config.yaml
n_experts: 40
balance_loss: 0.000189
init_std_router: 0.00755
init_std_o: 0.0
decay_shape: "sqrt"
doc_mask: true
Below are experts of layer 3 (counted from 0) of a mixture-of-experts language model. Rows are named router (the router's row for the expert) and show model dimensions 0-191. Each number is 128 + 24 x the weight over its row's rms, rounded and kept within 0 to 255. Numbers have three digits each.
After each expert's rows: "comes before" lists some tokens at least twice as common just after its tokens as in all text. This comes from a sample of Wikipedia text that the model never trained on. Tokens count by the router's weight.

# expert 38
router:088115127115102144157172112134112106105109111137089150134107128157120149121081093134179099110111101111146157097144132135077102079172142095113101158140127125088149104159083145132147095139122168129152136107135103150099143153136164084132131131145143111137124125138099179140128149152106078138176155148126105109103125157090155142095130124082114141127146078144104107114169120128099079156112112117129113120132148072094117106149085102096132125123095122118164088118107140151119138150133135131150107131106101125143116142143125160151155128108149133162148095103135104106160119102160111144
comes before: " ", "-", " \"", " -", " Siege", " List"

# expert 36
router:141132082133124144140137104123144149161135127117140179134121127136097100120125149138187159121134095112126115149091124125117166134082127102108110131091148126135138162135131038118147139154172120090096128132134135120123159147120147110127117137111140089088152168140111114139099149113183131142109153145139151117153134084103124134128134149171118107115106091128065162145119126087093121100161177132111121143155090153111139151141097122103137127107134163149119143160169134142109148139099182130126098084136135168100125139115148153110143079155139105123105131113145148128067143145127114137
comes before: "\n", " |", "4", ":", "3", "5"

# expert 2
router:125134122153104118139144170115137116119114136130092139132085084080137136149116095061160119148128156143115176121074120113126142132066095133114126139130146108108111134162110129114083133097134106149112111143126119170106088105074100111138143099170123135117105153126127105127123119102120122152117122089084150106093155125149139140121131150146147151130113140092151147088093128147158144116118108095141041104172138134116101126165160153132133140095112149135163134151161128154164147079071134130141098147133123135153104132118099115123125120135081132122097087151110144122153125117150126125
comes before: " ", " |", " States", "|", " m", " Championships"

# expert 37
router:125190120125128128106171187121132103184123134139145097111164132136105115130120121093102153121157107106155105171114132124113106097175141148148087113106122174119123138117146136146119123091148090109136091150123137115144173126126112122083074167128116152165089077117126144126129149138089154162122127152173104115144118140124122140088088107075132081134114157135098122123134176118128162113115116141137087109118161154137102135100095114137146102148097089123120133136148089110146132111101148134148150135121162121138118111081122118123147127127106164099120165116116131149131125087115078102
comes before: " of", ".", ",", " to", " and", " in"

# expert 25
router:127125126169145138137057132094142124117163125114111154169151128094147121122189126109094137123156143106135137115143107077152140148095092155074167138091118143185113127088116143115108114127152102086136145143161127130127145119138137116142170120119168129150112175141116105126136136099099114142120117152143130089118163141086152104134149124164101162129116114139109144123167143134149150082129134176103149131100100119098115136114151126088117156103183156147125108133150124154086165150110115118124164126125099090103135103175125150138123123149131119147141119085108132131095107092134075137
comes before: " ", "1", " Candidate", " States", " Succeeded", " %"

# expert 33
router:133121122084140117122096140179103154157113108128091094153132140102130154118128169136152101130134118150116116080172138151135137145117144138151111065146148124151130075139114107140115128114110106145158173140104130164127108118152125089135132105160141120128137138128161082128161106136124159148126096154139098132166105126166144105150086086132151110131142138152157079146125145143111120147095152103099125133165097099135113109132131115145140183133117126114164096096113105116133085114136095115146158101128120134134093132115156124147125148115203113141174139105067167159096113138122133082
comes before: "-", " Born", " Country", ":", " Coordinates", " Kingdom"

# expert 21
router:139135094120135127172147135160107136150153127125114083109138113142144098132135103141089154151096125112116153130114140117108124162144176174091170156153157140131137107108120136162133186131097084111159160114086119109121136095161146138097112086136113119161153136135091147132140177131096162079116107105133134134157165128187138120132166145148117082122155133160148091108117109155111168089097064145135108132117137131120101117144137108127131107165138142116109097104078130112118112160077109127120158158152140124100155099099107130112137118127109137143171122142095122112143142132102138097
comes before: " ", "%", " of", " were", " age", "4"

# expert 12
router:172103150095102119154080174121128132115135115134119157121118133156120127133097143147124096127132143109099094151106133130146142132197145127136119122160115087103161117090134123129163156114172125140151085125160137084172134158126153150124109140103118175101098101136157146141076113147142110091111153145113124134104092127149141111101119102117161127136162127161108167143128145154116156133110158143124152141153092120113095125169115117156132163102134143164085137084119094113119139160147127124172125135091087098099181145137134133128121119140103153154094096089168162122164143157148138115
comes before: "9", "1", "0", "8", "2", "6"

# expert 39
router:095138134150115125128104152108151133104108132122118162145108162095079108142108152131104147165172125128117081119137135114114115100080110122137101142088169105139113171129136149143113166115136133114072108194152119100093093125106100139116112109125125109114141108125142109137113106105155153123139114143102137158092124133107117161116134132153105126130121130085070166154136173134115098162190163134115090108130095114143120135087143157094135173143125118141137120131150114131100104122182139123112132110114093106163102105147150162130119121117126137074144130168106127115059161145109133113
comes before: "-", "|", "=", "2", "–", " that"

# expert 24
router:142126089138106133135145155129118085109146093129167122129167173096140117140128136129110087151111150123132116191075115128126113105159139115171114120111110083159120176124157149145084102121159105155142101148083110096152082152138112131133128132094118078123150137110087101130110102145142185158132148095078157106160121122130145121111074116107144145121133141130117106116100146090125172116118101160129116119100111106072126123095117124123137109110132104154101161155118141120115157152138110128159097134105113096174141127153131114136134161150142181133108150093157119107149140098150135111
comes before: " of", ",", ".", " the", " to", " in"

# expert 20
router:116110138126118113125097171128180136143123107116109066108124124151132146157147112140126145119163148097089121145123154084109163171133100144099113159111197133139155093168109109115139163164188138149143098107160129135140135121141078132139078112108153133118117183141092120110088111131154145141142114141146123114153101158118160171077089152103088101146103118100134119077115150107129134110134110122146126169122087161109132146145112126151121108078131111140128129142114127117111180146152138150126151091133145130159100129106137142148152107110188118154117124119124108138097134118142141125
comes before: " and", " the", " he", " but", "s", " which"

# expert 17
router:132117109151128134153091152139126123105135112128091140154106134138145106145091165153107102124119141094121119154178121141146109148157110106123100097094114085155131107147159171114124106089159128136089139120129150084136114155170111111097123087137144109135104155136125153145131099154131086139143107097093146116080168150099113141112146120097080107130119143147157094100157169131159119119123124119153164115148155099179110112092059145097125109134112139159162105143105093099113085108144120119125106149117139111114133109090111145158137123155108099092143103127105100164087148154133171140
comes before: "\n", "|", "==", "-", "===", "The"

# expert 19
router:147161102132144120118144098098147113122121131132101105124129141118134169115176138114118183125138135130144150121138128074124144110096103150107102118093126152120100095121103084115120123093136113084097160153130114144131099134063147107155105124124160086147109137131139083115140136111116169146137132107157153099181161120128131100116128090107147175129176121096075162088108153117162130122120151132125155104115111122093130135133095134088121139152153176121129139144145142153085082113101106115124146145167113130106141090160171149088134128124090121111144175150108133086121089105125129118
comes before: "1", "2", "9", "″", "5", "8"

# expert 11
router:124105106115142122154129162140103110138090148121126148106104118159156116116112116131124160127115157146137080123133145116147151159180136101139102153114147140118136138136152077151115134164105125180092096086142143122119108155125125140179121112115106110105137147131114133122091156134188127074126140114132151105164116113164119143107147141152127104124078073095140154131081110112130141148140137155151154163159127184164129145102126110128129119150122179115142188109158107144102088111153158145174112101127176125140151128118116160117122153137124141089144105164153120104152166083141146126
comes before: " |", " ", "–", ";", "0", " club"

# expert 27
router:156153096126135133091165156112147125144166132128136104126169092130161132152140119114092163101138123126145114173115128126137131136150123107170094144119158069078083081157130129165162117127160144105140078149138148077155166137143118093078072173128110131165089115124126134120138153106088088121112155107136113124108121148117103130112100136111119119127112142132130100131126136138079098111078098134148109153096152164107126136117164146121133110146093112135142135111147107150156164105143151115134152148131065139118112075132142112093136115095110122139085134139125100155130113152114118117
comes before: ",", "0", " and", "ed", "ing", " to"

# expert 14
router:161147165142119134130142139115108080134142137130095164109141120163121124132121169131087076108131109072108139138115143165137096143174155137099110158131135122081128138190106171130107141148131132133094121114138129106132116145188129138081125096095136102136127165137141150136147140163141143150126086178101143105112157151143120167104100149144113089123111108184153097127141102096108116113123115106130149142174126120099122118121074167073110122124113137121149127102122095098142097145129116118151097120117147141116097170142128109096134123108092152082114139162152109161126121121164156131
comes before: "\n", " The", " In", " It", " He", " This"

# expert 34
router:121117119169160135124112107122141123156184098129124137102115088062120093112108093150117123116123096140141136139132136156154135128125155167190111082082105098140147168132161139139145136099120162135155171129177102130157103135138162133122086141098131087147150160128112121129147139154153166150154158155131084113110113150108153129149077148115139116132091137143115107106097137139129143130142105136121148165120136178127135124138125126118120062149155122159150157113112141101150161142127119130115135099100114128151094105160129086098139119137098126130091162120178116100166119089141141087
comes before: " of", " to", " in", " on", " by", " with"

# expert 9
router:130147103113126129154111130163111105094144175124113106112112127119133095153136119080148155131114140103157093087137136094109145162106100105118119134155203167101134124126128135128118147136088103122154141088110139161117114129122131118132109111094111128150117173118149116136152168106089128077124118104151129133122139151143124152145151087143140143125076081122140154100072094134151098132141106125093115115094176153164141122163107077137127110098136133099128165135123159113151082093103107132141114132123168147134139161109157110117121162130069157100164121099102143126107153098135150154
comes before: ".", " |", ")", " (", "3", " as"

# expert 15
router:107140145163125116114139132148122165187166116126137084130102157144108097148127127077156118083136149176124131119110127133135164150129098185115176137114130181075103082124157094151150164135132110131108112158143161129131118126136143134134118127113135153144150162120143112133151133125142149120125139141145132131125099115129154107115094127150145103114135080130107119131078150102149116117129145172150144082090122122097146145164094133156136110074125103122080110152096121149096132161185147150140117111119115108157107133102120158156118084129192131122125121136067117125095144125103115141
comes before: ",", ".", " (", " City", "'", " State"

# expert 26
router:107152131118104123138088074141132086070133108138122123104111110106063130153154124119132142138147113066146139115097131127119110162151126140094115137125171099129119162156108151121136136114135145145144119127163091104086094124141139122159134144110156172090112107136113153139139127147141186136113131155155116162116083120109109162148094143104109199135146134160115125102158181142158111110147132126122145145108152106111106136113119129131111099154167114112121113126188085106205154138175117116115109144132125113103163120131134116100156101131122116115135173130146099120125114134094113113
comes before: " the", " a", " his", " \"", " by", " an"